config.toml
num_hidden_layers = 18
n_experts = 48
d_expert = 128
moe_layers = [2, 3, 4, 5, 6, 7, 8, 9, 10, 11, 12, 13, 14, 15, 16, 17]
router_score = "softmax"
balance_bias = false
router_z_loss = 0.001
init_std_router = 0.00737
norm = "rmsnorm"
norm_eps = 1e-05
optimizer = "soap_variant"
max_grad_norm = 1.0
batch_tokens = 131072
max_steps = 3517
Below are experts of layer 7 (counted from 0) of a mixture-of-experts language model. Rows are named router (the router's row for the expert), up (a neuron's input weights, with its number), down (a neuron's output weights, with its number) and show model dimensions 0-191. Each number is 500 + 40 x the weight over its row's rms, rounded and kept within 0 to 999. Numbers have three digits each.
Before each expert's rows: "comes before" lists some tokens at least twice as common just after its tokens as in all text. This comes from a sample of Wikipedia text that the model never trained on. Tokens count by the router's weight.

# expert 9
comes before: "-", "\n", " |", "\\", "1", "der"
router:497522543452543539493463444456474452445542498546504552548456454455532470454446527455488548502544499450541542550451538510447527459546497457498459485549486551542497554462452458446498455476450479454448449489506473582452529546554458453543553485546520551538500469434453448515456544544454480549429537456540554503546543446452542440473496542527460547453540550494549548493538506508528461511550509496458477506440542459538473454547544541449544450548515539547450504549548461543447546537459502507501449473541546449493452539541489451551528519549546456458450474483480444514540548508451556503
up5:504466484495472528424491484514510518425513427492465564494381484477541479570479461501561499521477582459567478527499464531450516487508593505512465497509520495577485379523450532453560502495497543491521509458580590518510496540483474539560521436484555470468490481503425498480494539542483462532491573472521542529543521478477558494501552545564437539450491504475527511485527552501449509550501371443545547425478508494508481455503497525506591514466489544561463540498460495510458562552505516453452455527525475508482437564482535504501502497557523491455452507541449530450485453519498491494
down5:522515495476504538481467475504511515460542511496507489481396481500499471534570566536496483460471546505478461511455545558461551455477549430505518508554568519539565450450453444427531534487535477486535457489464506538508466500473526528465556541538482493523491470493529513433512568450541486581522538475460434502539468483475428521454501485496457438523518502475545469514500475508463533384526505505493440523513452546525502481544535599510447523538492354520543462544500468532522508507465545509507591447473502527459591483484444543524445526544482484474484610520579484517476509435493559481
up6:505500540514558517532495549504465465530496497533491514468540497490373459453559478545445487456448536502518524488506523467560507533468540544554495468506549489499436437499549502517458504504485509475512552481464524479460547528471519450585524542603506515424539495639492494423501528528515465484447454500563475495499532489402476537458482558454478473481483520545559513469521533402484537479448519417412561507430513465400565541584489506533483499488530540422466544455446512444491558462484510495488501493538448498522512523477491500503496511494522468424507517507455512528511462563514524533
down6:533508501534454533477506484546463518451438526519471424567455421486446532558493452486506440545454481492491483482517510569449467498552447459458454553524540546417482544552489490530459476489508511523555426518514441453483542618453554500556431567458462587495503565529489509518514510494479557482396398476533483479491519497535527463482522470514507444523572491434455490465443481508507524544489412465502519522443431499470462509577541463489474505525438458496499484483542495483517436465552545472505524463495475518459473571518481501525572486524523469556513469528423435501494524473515498523
up7:517464523513553511450464455521434485541517522517455577496526459554471469478472482519438550474567523459453480472512540517471464477503551477575467525516527525462612592509477532526510529474502520460507548498490452501437514536549483519532544492489520515484460500562459556560461521464500446468524457486453513464503479434480508569450447428509572510515417513554482535623472577452506514545478461587492488557452535569451537488518535585518477537563534525490467448432521553526505508594509551459465493527508547518527501594547500475499467571493505472457496501530549503464532505500470514503
down7:467570554482513469559496469508511508548504529522496451515529440521503373477459415479425552431485562491484442529514483551484497438513527514481526514498502436514523445515468516462419493501535583470498501496421523437488496523517515474539512515560465588480467491504482527514529465546476459502415478524509428485547515518506456531473424533470481443462468562446492513471470494480576498545519509510448509564519526447492487476448501502531503549439525433466510504468448437454497447474455514529460483539563492520495580464565454520444494433535519521499494478507478465471513593494590596434
up8:490450491450505490493548432500506497528584421508524534579434485441440489477473469507527492495540513452523538478456565505494504488510471480487478552560485521454430463487536524502517453489517443409492475489464487523489470517508446527502504555552503534496532519482442517475550458414502511516491482516502558563461537505492472505602551482437422537522515560531510474557529583502522547485481553389550533450441526467457474488531497587431529431467492517435446547574468506573509540481468546443487424521518498505486473499490440505516433502530490492499508466499470503382440479545446494516
down8:523399452470556507548489480468493468507474522450518528540457548422435419508429554563489468500491549483465525502555499403470548443502447477468524453517497476482542523435515472494470528528558502472437500512454514499431504497497484421527473526512458469457505536512588457574513544531485474512519480567534402520555519493528459530509575528445518488489584527497479526428524505466538521502507503481517562509417478502522475482453539466499504484500465510492465477479496522511496529492587507512504573525444557520555466485485515466360492540561518560539562508507406496468478488426466496522
up9:498535499499514486444494493449449454478514460512473516491542506494457444442467509520459567437540450427518539522478498491446412468529396477504564532539476475514520517481494538513566427492531544487481501512499523570451469529583483452466543586514524543541465493482494504514482567520493469551576505491535540439566553414476545545597419527520502590498517512555542522494569480533487497450517490420513495515510506513486444515514543558537541487555578534501444438478445501462448497528453535502429433430510556503516519588464438452538496506518501540463445526487508492523493501489487482531
down9:561448484553489437416455489475448531429547464541545562517477455445449490514467500487489551408457481492513536549512464521501568480459486485475508492453547556485516435590456569422449522552507589510460510532531557493546526502585500469549498482463540632482515476442523546515425559500509568509492510515472424542526533459518537478502498530419515486471526471444469489482541485562485533502510463486514502514490533473473443498495504521487509482495484427482497554465563525464490444532425462465490468481481565553478511472458501496574458434567521495559517424535526486508496478499446487522

# expert 39
comes before: "\n", " in", ",", " the", " was", " to"
router:503523538456544533477456473454473461455550563534510551538479453461504460508457556473498540454529552457534540542454530454458588458469501458468496509545484543542545501454456500457464460529455536463454455455502458565468535540543455457538546529538562538502496463477463456531459531541457461535468529462542540443545541454466540457534430549542464543457554545519547544571534579531529458496550493501458490535460529459497447462539544543566540467547516538492453503558543453533451548525483439493504460482544546520530480542538533454545546465544539462460458465485575458541539540546456500424
up0:524570526497513539459466537508555466519462481503532541499555480483525508465551472460470547460566461464500530533483426514472423506495458497474417582553517547498511487504478514478641477471535494526469512509471470573461456540520492460475503490465525477568505434544462498527537521518476547517451539447479538503523534469492503408385551415511533480446491470547529553495547507569565478535575543468461529518506565491459424471514481506463506456534507524442506484445542445481426508489461400545514453489532544512508470531529496507494468465488466409488445513575475525517498562554485510525
down0:507429510455486488439536546480432473547480472557519469462502546484504517482491454552503456486496506521473432487514514426493501579525474492524459580448534455472480467535509472561506546477501448460507546513553523505453467491494504509479502547491504532495504452558469514458550511482514484550453512498495472508451465519485468635469481460419504444514456548460512506531537496397555537583500514493528455446516371536525551477568495527412456514455496507509475443565560530511571528495514525490410455562510514461519432501411454525482513481422567490556511536498524475497513533556469492461
up1:497553519474499508551528536458477516510549579449494489526550433487422443567489461512525482491523569501542538536490437536482447504517568432516583541541421460461503426474458545511515499465446512514510477339485526550533492521504478476561523542456547498501500458462496442455556540535496426479543459523507479549464530453510492362533538573516545532458565531469497520465442501485534459538451509556518547536455443440466460501528534484462550484439549505480462577542481460517481525515467465536491464467537500468468543521487492472531483542507489548493473470560497486496515509486500434504
down1:449514515470569452487569528530519497448549543552504525503468536465500479496510469497471515456545512511547511504437469514460511452484514472469443486483449520528494418479485508401505463522520493524440422462478403419490522525480531600453469452508546492441469428510529482365508465504543453549506542469556540518500512489502499543516515549478534469534540525512443502522598545533489450544514529502507522536513511520543466564484515548519514520532519480504518454549462463395457528503497543457469450610433541508470440427535513492505517450469507511488523554484515396490479521439570511514
up2:563493507520548535531474443442505447453498500566521470514461471434470450513419505478423515501488523470579570544487478476507492461483492491502431427485464516519444531425479524481486488596508532469500432477468442448483529533517463495594539481553500523525431449482432484498495530519483585546542530480523508463567583449456527534469509494514533544480548539471569543523573467574467530470539462555467585434459524525484489462513486533541575481511489544513515485483541488546478466453433510451489501501507535473588498503484543444497558543540539448492472489572458450511547560491488509548
down2:508499501518515441476460456538516429505515529455531552557544458509491510514511494484501484491522516460479476516467501456440542446470476408602500539394465465523498433593471495460421452507444559442542517503540469522532539520475459492554515505511543499492410487559485490487484508468529482459502585488499572485504581581462534429530504464514521511482545530548553515489539501467463446509499476470507411512481517522498557518444466425506522437564535548468505469468495479462534499471469514429581563512520432599555519524486478425482508543479550554531483533508486450487499527491489576555
up3:499579518513507550422402635495464487496573458516530540487462503496487546514486489520466485477386469454468515497515578571533512445518599465534453487481506477605519487443438462467443454491495538466470530469457503527499466452524493498510447451534438544518525473570474457528533517531518431499514461469551488502520489470519542463461498490554490491503554495527501507485541453503486453545475453578510457486488499471547472555563473462503457514472484557483480502477493513466505581483434540516508462546517521601532469518475500477587488486517493478516475609590514478508507572507493535526
down3:448436542473515495444588440467446450470537450487548534537555520546527463515508515538533495462469477479451467470489550482485462531431534518534453524575469478504478489458522463551536467476507524525480574482561479494438493532502485483490463464401524544521436519528502516535534461542551451552559481465472486550525525512537512535446536539528470503593503506440452519531488507523495522482499532500547513512484472512485584535564526437529482528525494408531462525518496514478556452508432488536528436514475491527426416469581472492494520573457509632397428473514518447456466503547481501489
up4:485496509506448529479438484532492474495491485497561504576504464496513507543494526450535521527475443512412505565550492563502511441603507499457485472526539503488539472456484481461486502481435491546481480438576503471515551554473484539463492483459498540495462503456479510435447424421482419475533508493518521539491508509511461492620447532519439553475535526526483532499487380458496432523474532468470540473453527430549481462558524435549512505480507439512539540569498460569519506473429514539462490593571504479478450453543540493466517477465556471432437444519432482462465540484466531476
down4:471525486556564479446511477510555525507503445529504574528518489481525501427513509511545451592543433520504511457549495496561403493513477438468481455506563427441460543485502542523525488529467502465473467389513429534453507514509450542462518453556559553477411595495471418492542549502461493546542549499537475489526548453476607522528460449536549531521568459489555503480471529495533486513465534519534528562498446444519451510532490458472491424531454492552512506462514509516524538530537522480559455463483457496525544505522486438480446489507489526515532535542531449506592425487493492541

# expert 45
comes before: "\n", " The", " In", " He", " It", " This"
router:518510546448549543510459478451479450452545474536449545544523450451529465513451546461549551477542527452537545546461480504454499444496459457456475453550497551550511476455446531449458453507461492450442448454478511487468525548539454456553554451550486546505481458505449452511456541554453475554492554452538546488547541450459548443501509527484456553448535543546548551514558504514540450500553493540454491509450540451515444450550547553483542462548567546504455484535541457535449546549463503513562468551554555545503458543548496454550544492551547453454453483476474452494542547457455512503
up5:483538537473498502472466482477486484495541455501505526526485461485488468421508403493507526504543567476577530542442492490486480509447466466402429540549486470521492442532437498468432454494495458505454478436501485515479526557510531432483480552539558551481526448543451473450517500530491541485562541491529554420500454518484532447448520546476452513504481560452553552550528494498528493502545465488536503429469489442505443526501455561439527473463409495500471535508539463498432575520455492555462455526510593504560486555562505453515518473533406523510429444526494485519494516599460463442
down5:505454490527504509498509463532499443432487423492520573460514451584469486460525512406517514541441471488434440528495354468475531530544485496431415509497466596455506473527477497450519489460498488550506529514435469495465512599476528488545452521420488507473446475536497537449449423536486457437535495482462568514452467476529550488506510532492540543562520497469475526474472503488436506476548499501514470551493495504536560480426529568517512517478575497439543565534441482488544453473475470512513547523497494564505552449480485485535456557487506556465476443546494584481489451525504541525
up6:551456521512455533519415468534550516472528498522521543524539464458451463518495503504482508464426540531498519537524485521490519478549496529513579502480495531507538427499479494506487471476510534489469517432398530536457454547487486515474547532556534458506551453485447502514497550574377441574475491494469513448500524494527546447460484561450502507494443538485527512582540500484445563430570443453523393592538415470496509502476497509517458494504516567534450504589517523478484515509432465582502552472539441484487558500531404528535446522520555523471485517449452491544511486507487527545
down6:447483514520539562469538530545419525518525400468470456494500469502397486466479472528544476506458452479496472547474498572539543436498475449590561511469519505511552453550447506518376456484500536492485452442532552513484511534501479472475522556502551508451521503522535420419485467519504512567539525548450494513476554565488463474538469511528465555419520481462538555438491533527499458469531536600440471529527581456501505455517488493511480544457537542524524518480539444484584534458523554549452517452518517476518458561506426513518491498493515494547518490562526500444550497475544458539
up7:498560518450618502527433470449479499499450550595429551464433501494454452558476473532545526472510439472456496509464561488493455519416573510487460465527512490424552499557479480480464519494563399456465482552524547539477473513514448526506549498485522513484476455467450524485466508506516473526512561511491496507525513463510415481560484472594542485495475500508461524601504563496485409507561522595497485487484552458592465487491458515510603518509535491447484521504552511478469529538496493499469487477495527510564469544458535487502470538526538484488488492469460472562496472463510556403
down7:428522488523458468488474496511556495481527507439522527516476526480439506509512486498543476418559414473512496558488494493550495479568527515480510479522430472469489542480548518480467462500487528449589500529483430517462444534503521522494485491490416566527511488492500598506530509455561447492539470555456544592509480522457540478498512405418443468574538564484515471439538524518528494461518574477458534502388482542463495454501545522534444579528503470491533504499437484444494437481536456500536484520510538577504441459537474494526489444523586416472461411517474452545463537510511514475
up8:542461522434517521476458608470498500475527511485528584478488535455525508467469535515482520536495431457462524467535457555503493497518447503506471534521529519458589565503505520441542461454504516428489431519480455496526542545531538482549519570424510512516541480536489478518503479499453462411529422484505546417523471475482484490524544444573456532508547535523533510428607540490504484477508566454528449451471485506458454539549529535519481537523500499442466497519534477578469531555427457552519514483480527564533504506480505469526493484498498531506452502572529463594558511507405546614
down8:501451521508510569434520512503563492534468503539390547492564519445502435506451493463501488427472516485483457505506468593436463552458439519451486491488494479493424542576495502560469473524470469559521477524438521490488535610507528428549492478468529459501502576490466514451503505644486496445498564499498530514521419465428507518529460493501562488480524468577467492509522541510480524560500556477522514484521473494536536480561502454470488494517473550465482424493470521504529492461496520509499527482570485559460487513503461442553499507561549544476514449468551472374496498568476453510
up9:491495523513517486574562436499498489543558500568486476515494486524548559491491564438498550511525583561545484559472510526479419547502532498510440469481549522521571505469486573509506497562405482527535519530474472433489502557475497491488491389465495449465453464403461477497459486511535511494539561439524465509548483429579506434523573483557509512495461505529556549608518469510484540515505479484519574463512437465458414506556494476490454457502508524519467435472566545454530460518482525499492506438527461554502467494485468529545511522513524508485482410506423489452543485448475557484
down9:521419483557506551474504450520521601468504506476522523524498491480496420511488499526523476531431556518522489479445522485515518539442494450450494423451547428528490489500513442442448489485535510480482457552536545473533466557457468515580413539530501563463530462535485539449506542548527484436496530528552555571498520467578504478380461511531544578478481527529484467505578484534420544465499455504505498399493428491465487470477575471482494455467497481443482549484470525449501465515448527520527479554502510491526520497523549460444423467496544531530463465547456481520589547489466473546

# expert 43
comes before: " the", " of", ":", " a", "ip", "ular"
router:464517539456540521466466441457484456453540520526509539546499459460489466558455498465502544462535553458541534540461592573457538454584427454476486520548449541539529568456452450455509464480458470467459456502554457592460522544537462452535536446535510550486467455432470458476465529537453513536492519465531541481543545453464533450477527546499478544455524543536544538493539541512532460589541495531457524550453538464562464465544538539506534456537529535486449435552551458531460535539480509476515459477542543477499469539542476458543535566543534463456458485549481463514540548488469561453
up0:527525480498474510562478505447508512493496588553484482507506464436495497465496559574565490473607476516490492511476439490516462457516439533522505448519455497502545504535462537494526491531440536533475511541591459536480518561469490432485491469577493461592534537535531520454483485518490413510541480514479528478546523496523499506493503506465578504488560481422516524377478473536469453549504456533500564513524576487535521452447418527560494530540550494557495392515493469589501533532558513511460493511513476546456455589526525465544475535508584469493444458520463446503515450524442497478
down0:565501389518423514553528495483485534484527517495555501471466505496468458519430440477493516510551539568568588498472470486476529501505632427369560486482576494501496439511523524500484479475533503505480458454448485518472470470538510469465494539492514492503496485535453509510435513456599505500480527471545575530473508469445503480489487470526536566500521517488479551494550449497427431493488466491452600453459433536415511593515558493496519523501502441505531530461551529486444551480505485503500508501454599553483488482485471444523508517515470463508513572450544505468471520451480471511
up1:450539504503507488463477562416481506525559519509484543535526458422534438574485512458537527534497506456551505491471443505526587471565501485499536458480475490507493506549475479490468484470460481553489537527389510517492543419558500523524525445621436486445484530475429449475479479507434474571475528512488525509549493569506507420477508459533491496463507514478532500490464451551489504436559429465482544479440585504492476477477507525436427504542446507431451511536559509510474552463500561456535494523525553464480426445478411503554519520532517439430497500482470508509489492557440556535
down1:484508461451447499477449481512469443519457527459537439605491488475507567547530472526559468442544529455497526411451520479505497500506520476550471450425443503572529482488449492507540445422504431592493538559471513492454477445535466471511522509573458556473475510460510472570512507521517550529473516430462492488470535515513490532547447569498531503487437483563486475514540482530511484505487544474468457476560509503529455523501512427495482438504475537473513512555456498569389491533530514526455427502508430464457473520496567572516429486589519488617505528443491539506473490496505490450
up2:495457436515476526486525448542547509502533438499508526491533489451537465524480528505473534421489555488554530561524505449480509536487496493399492500487492505495445437501466502453563506517444469487490420508469591435512487463521541510423488473484506539468472491518464523515478457474460545552474559449516499498572486474486498534406521527481508478488422521445499520550516549488517520455545554464550475595498531523568469478588491522455546477462550505456454526593536439445489508568441525388577489398493489523494506565530511511515525460574450484484456523430506489436515448477501484532
down2:453547555545417561532497488579585524506502507465543447488496547479468457539490466484480502491420513517536464552468489505499468472530562524534550432546536508504525462464468476484477475516479560483460514454560513519474506539519538532497488516482493461530572490523507553460475526471490505544473536497400525451467487493420491511502489502512497486466476485430461481541419418536484544549448471547518470518489445484460486464544555536439476547491548507552552433564519482512551499503521432493501371526579478558472515560447497551453476464543426528430576450525484450540471437445528511542
up3:502522535462555485496505444550446459435522531543449538529435485525456490505469536510526470504457436471540470515413528558489534569458611458418450581557510531499503562500480474494488519464519435445478494546440378588466473529546547565530509515511493516502479512487495453391493544535492528476410518476552508451478496468487519503558516589476487541474511550528470481558507558476476468513561474475446507444455488475519517515526503494498576445504505489514488556489506505403483496551496519481449513420512520518502551435519466487489554543499538410495515473496493520507540563499456497495
down3:411513499494444502488530505539515562444507469491530505532452512541562473466505478432536495490532519496527520421589483480549441504507478501501555506520514517495484492527598478439483462511477490468502432463499465498545504519596453453501552501532479600468473503470488512502481526482463537470497497506519564540526459432486461490436502514554528490544408470572520511555461476532481521491452544477492526488488472504469478511499484520511541498551466506432510539340493545571513517464481398530501533453476484528470522465467495451538503510549495445551429523386551478482466496618457458504
up4:498570541481461534504473576498496472473438425538475525508530486509555484516471533548521519579521582517443490503475449481500489480496487446571562476503493494476468444538512480465419505482507534439489496521492467454467517527553500487544515510497425555452490496521523489430500492524508450464486473496530524476555526528586490535516531454474506542496482493387502528457531503504452443405524494398468508499523505487588502431497558552574476477512525526516524468522456527603489450545456531506550474534538535459499520480461583463508576438560494499439479434549461519539501619464466524534
down4:524511517458533529510484561437527462527579506452487531445492522557455497502595524539499401503469524471459497491497491461460509464456538578475500468512484524533541479458583475554512464584529551507490511478545497485501543466493533563507422526547524505521481472493525408505482538537492497561537460475496500576528481516516494526523550491518486529556510471440468506496488472564459501493427592476517469510556455563409546528447502560484541494578427568414455532488528477560486474427464507527506546511488523547537482504433576495505425548467499581518458522446506474448499577493517515462

# expert 46
comes before: "\n", " The", " It", " He", " In", "e"
router:531519549450547544503465519467487456456554550536455545552531450451556474489454535471541546457543486444548553546452472425449481454438519451448493506550544551546486491458451521452480455478464514462454452483483498484462534548550458468552542525545539549532476474553461451481452547542455477545513551451535555470552551456452551454464434495527479551451539551505551547479547511542524452473543519491456511514448539453527470455535544534490548465543536540559447545522547462548446553525463473501518470547544542503491455545538477458548546447552544459458455506505488447489554549510447493567
up5:517490516481549500553448538534516486500529494429492511511469498478492491532556477471414505407530509522504501560504510502495478424543577524514466539513596550541431442456452424481542479549548474513496519492528483503483564498544479515546544476495473492489482458493484470426420485531457424533492512477477487446531571504444528449486384456411396444503453531512544477469507496584480495493448453505503478469509556473392488495532503493526503489509466511539529432533570524539507482522513406513442452548507469567536475502527497467507550556489496460454516491542538506510542469590520540455
down5:459506512455509512486544487474533521565459474468508620513566516512524513451542454499514426500500546511527571550462466483480507452473460470603507591537488468490493503483516510571542469507524482520500472484474478471520421547434462438561520525456530459542547468502581467478479470499398485510531557493463379517529516552417495452488483506538420407543498522511552519569504526555510429449492487529441556487481528459540452469525551512525477470455503539533471490522464519535573425481513493513571510410478483501522512539540487508536454526542535481461534463524491571501487472496489468469
up6:492477517457498536511472546472484519477514505569484459534516457469458432493471537461480537525490532486530510525500465582500510434534539404320540459561538485517413441436480565450440476500484555476446508536552469553480425533462499455518464538516465486503462490483512509500474524604477470498541623452537532506520493485505469492531539556496575523457533483494527538474543578517501582468585482555455459547508504478445520508505476471535554535483472525517474515531528511473477521442489554461510526473520528527548458579504432482508521549546518492468496484458478453515513447489493506546
down6:471466448470495496421502456502497572499517528554518511460541479463511498500513532583562570551500426574527454464484455506481442530490453504562555554532529522542497506568480536510486402482484495503455550542431488492508504534529457461552512450487514482460587482502509541540504495591564498555488475474498543477478463549477480523455469528520484522476510493466545560506506522544525473377488503571445562432496412513465430520474487606522484511503484491468501537513574511481463551595440543538454500527477480450453533507476556568455467477476461535492485533488553480523538483499520488417
up7:522477530477484455499414505502448458489521515539486522569553469517491478418512536483449525602591457523530523556493545500471547521505518433542520496504521521494571502507456511518554495529467510485517520482451456521415545586512447428518515515555529529527482464420442473433477511522452514506530430520533532539503499473509536448474533562458447507506460531591497499564494521553530451459549506527447507487500483475485540487505511511492485468480558505518538458424479497605470481454485449417440397504484504575508464449532471508535542501478574490477523600557514437477532497507535543446
down7:545438519529493507485476421477567474475481490528452494489523452493508509483465550498523498532482428452447546454499523522511456480477436474492539633537506512642483455531504502510515514461537483553506513519517516481555498449496501481480438491445535530502493476476521490453458447558481516536469495519539548421511574501444507554583520553592505530504486480514495522419559424537523450472452513504527473530475494492459529526470482518524530480548408522465514545496561495562432552545518502507391524536477613460535428525497495521490464499510486467531426558494526500508442480530446538540
up8:457498514498456557368533506459451487513525463420517505574487449489500559493515538538558484590505500447367440469436534573454553462439542467507447462509457485514471463489481482475501478458484469484470489566518505476536438460509495494525480495418526531555482516483504481574427522516526490519494488458524478561531499534516509481464514527408488515494523485516505512542539513503557506548466483566506513554505443477532473481562502483484426482561516552407562597472466496511469564468507572467499491503513463520487512543509423481463449541521520432497431492507498479483538536494449436559
down8:503505503531484471480519480487454530495468506496484477545557520577512535437474438553487516532534467456522544537554484499532450419486441513474480530513522506509441523510468495518533471544539496470505532534364532433465440538538513539477476531537527542564537431535498413452447508538520601474535507501550511495541552492484577496468432548534499537535509473491525494464484500413488506478583507526444444476507536474512566577463457440508459468476457491531503529542531504461505528462542407495592488579469583471552473443459532521454490500507508566518536535493476529496443427552490522442
up9:581585482462498557471439532466539471426499571530455528535449517479440436424467445463463526485490550472509506489523555489470583458470528520512520515539501579503468425481473510504520468457461406496481519448571569478528532553501475487573519508583525487462532445568529507529453534545467474451490501472545513516507535449470546495485434422475469490477508506453523517525556463488462524508414509522442507451427479474470477519431491514435488484523558475453529480466541500458447585477477463463446457488518496446519486467499501481500572467492459478445421470520510477412516501510558552529
down9:458537502499452514522492444488525443543482504487498590440520511449543522477539465503527499439489533537575469438516423474486523448508516420479459476530484499473526478517389487522546457575518553543425496491533428532449572524511506416422534519494479456527522514518469466564499503508525493436546509544580499467479508549455437485499525414461542504480543533504535569486598456520504556516485486508505436589479486464498486515469514553489503468489566509513481551559480424488508501415494463492540423452488518545506480501548447447503487532426506495508481457413470484454507484524483476578

# expert 37
comes before: " |", "\n", "%", "N", "A", "D"
router:486518547455542542432472450463447457455546484541470544547505453458535467460454498476534545488552498452542540540454573534451410455535410458472512484543527544550517454455453467459538458484455497461456449504439523462473550544537470464538544520538512539555476460496453455542454541535447468540507546460530545501546542450464546451482527481483464542455550548503550545504542483489518455545540470569459456424476537453544485456548533545532551457541522544491450508537550458542453544507479503501488473437542547469525454532544472457540540520539544452453454448465526451477538546467455468450
up0:532524544507496507466502457493523487466531544520399440515448512493505456548537560518429502464503475481525511427505455555452424389548529512437484524539437523494490489491475493591512495447487447493449531451518524576456592524503477517408515514511535481545488506452493496511545453580499545470604529495510490506530556464481516500520547473544480496511496461501507461521505546564504581550521455407485539499462510484448462551547511569536570499490533478549417623530502479502470539481477513492435525425525485452472527475536504514525512540506507443474464465451460488484513460495489453566
down0:466584458487548482515479574460504452483476489515473505462412490511473478491536450498467510567473512548522437517468465475527450505484494472461468482494519545517451583483494503532546587507461592548439511548527574487571483506471499537508560544433482535561461515547531511460537507535405480482470475515564520490516536530510488534555530543555511517446506514436467521418486408523537497549527450523532539492408509501486491473510475580483541549470479499505512548497544582447488517493489512593457559508556527471512527505468507530510594546462494463499434492431469494535476464422535423515
up1:603490532458544543499463485526551463484492452445558466502472491496567492380527476480535490507468501454500493549450523568496470504459500520517500521490401490515538448610532446486503533452480464488491529505451445462513487500512421495441473565567487521526469452592453515524486470554539534531523485485573479466567496468531475495463477494513553490550512530520513525462516522577558493457510414475475526506478441474563523517519500541506537468500535485457559451508535504452455485489539511536429479473462507466530542555444557467459427471541534497505489500542454528584536531467504548373
down1:444482566503543497417519493557618511409426517516504447509551496448482521587470514532536495549519498524490479421530429481460517488505477527526522551445558496566470491415493509473516536528520476458481522505590520520538519505466466516518470515460513482542506534484489421511432475497492503518559481495457451584476484513506499496516575545465475460519473503496448513552496438429532480472452439497517497503526439461455478485487524528563534506482578514479502445430566390507510544448525461541483521494502532507458520519522594511435483396490543491595513509452466529442492517506522485524
up2:478506556491521523541468528459481482447586493467498487530477482501510447519514520473525531436509442476606514526484528468429495509494505573462481492540540510488474497510463421472540492488441527511468428503524502518549497572539536463469542511591497546560461410564494489485469542572493509522514478481455543474513521504513534457514529464463479523517573520475526510543480504541516468448579566375448495506503521471499445471540495488516450381535508548482438569543486514602495474524447536451510448505558515481575471516514468496500468475550551461428463542507436484514537493416508506426
down2:523428527479506451451476512523448476523490535528523528580471474466520487522525477491482463466537521515530493449476489520528528481426470450518450564474526517533535518468507485483385535512452534497409493484499545466468635438441507519458558551562439478468510495475473518565500493516511443503465531513454499433438449472542469465515543464510555450530456480550516485529497500504478468410471476521517444564420546548460499485460491534515590437553454496517453552523544540433573472465461557500513588576543482422472498486501503494550486542477550507536516537538445524484531482432506508533
up3:524553494442515442605505496524510494450506475522537601463499512466491509551456504466510554455532501470525520534471446515479528442507547445492529403528499489497469469392466494474476499522487451454448484543481505507458554545529552536452549501460563523556471517460459471419541518492464473600558518537490514494570528504489576473468430499534490535482451568525533453500562522521492478521540462535583550584467538484540493495562502571532560518549523517499475568483524489537468543460534407464476530504512512479462443513438426472543426482517495516468505569494508507519454476518488509575
down3:480490544510532489479496461515538564504496488546490517508543519516485491493515509494456500522521483531454513448476493483457572526561490530436456488555516529499474535469515497427486519419436482518500496520509521490492546573485604527453403589496539508570555586545475581480447561530439544504565492415495514488586420490506478469497501536516487530514539447480459449509441496595482449462488501485450483515442480531461466545405491573497552496516471486457496474489554567447499567553549545447487455431529501479516546565477472507524520512541543493537487552502502439576486478548561530475
up4:498530531504550592561497502507498499423494423488558501475595545559530478546472449481522487494519491506535546528468492452507477449468530502439490436490475503535564491462490518488633463469548488440470484556524569528502497480567416487501535415493481511502515478505493458511476551540483452500513461486501515552520500523476498517495537513622566525475544529475505490509526521467479467526536445571458494494435411446426416460531530460516541472513491484545478505463506462475471533488484543488380537487533502416504498552500494449459523593528530453499456528488448473520562569491489471480
down4:485527519460599505474539530570510524482568502567496575519555525443454542521492523446523464493477542425519514493475485489502460496478514481525527610523487506509515460534422463522517446500496464456469458500427561544514481545530511442569442485496509524476496490524452530417446536455506393524506543557528481466527513563519459484525554434507430585472493528518513511521449534499505465464536533559508472478577469550511423459506573580520509464483525578494427502579523507451487525467438521521412516494520483419514451535501447455428473506463500492492479488453469477466548503498537501500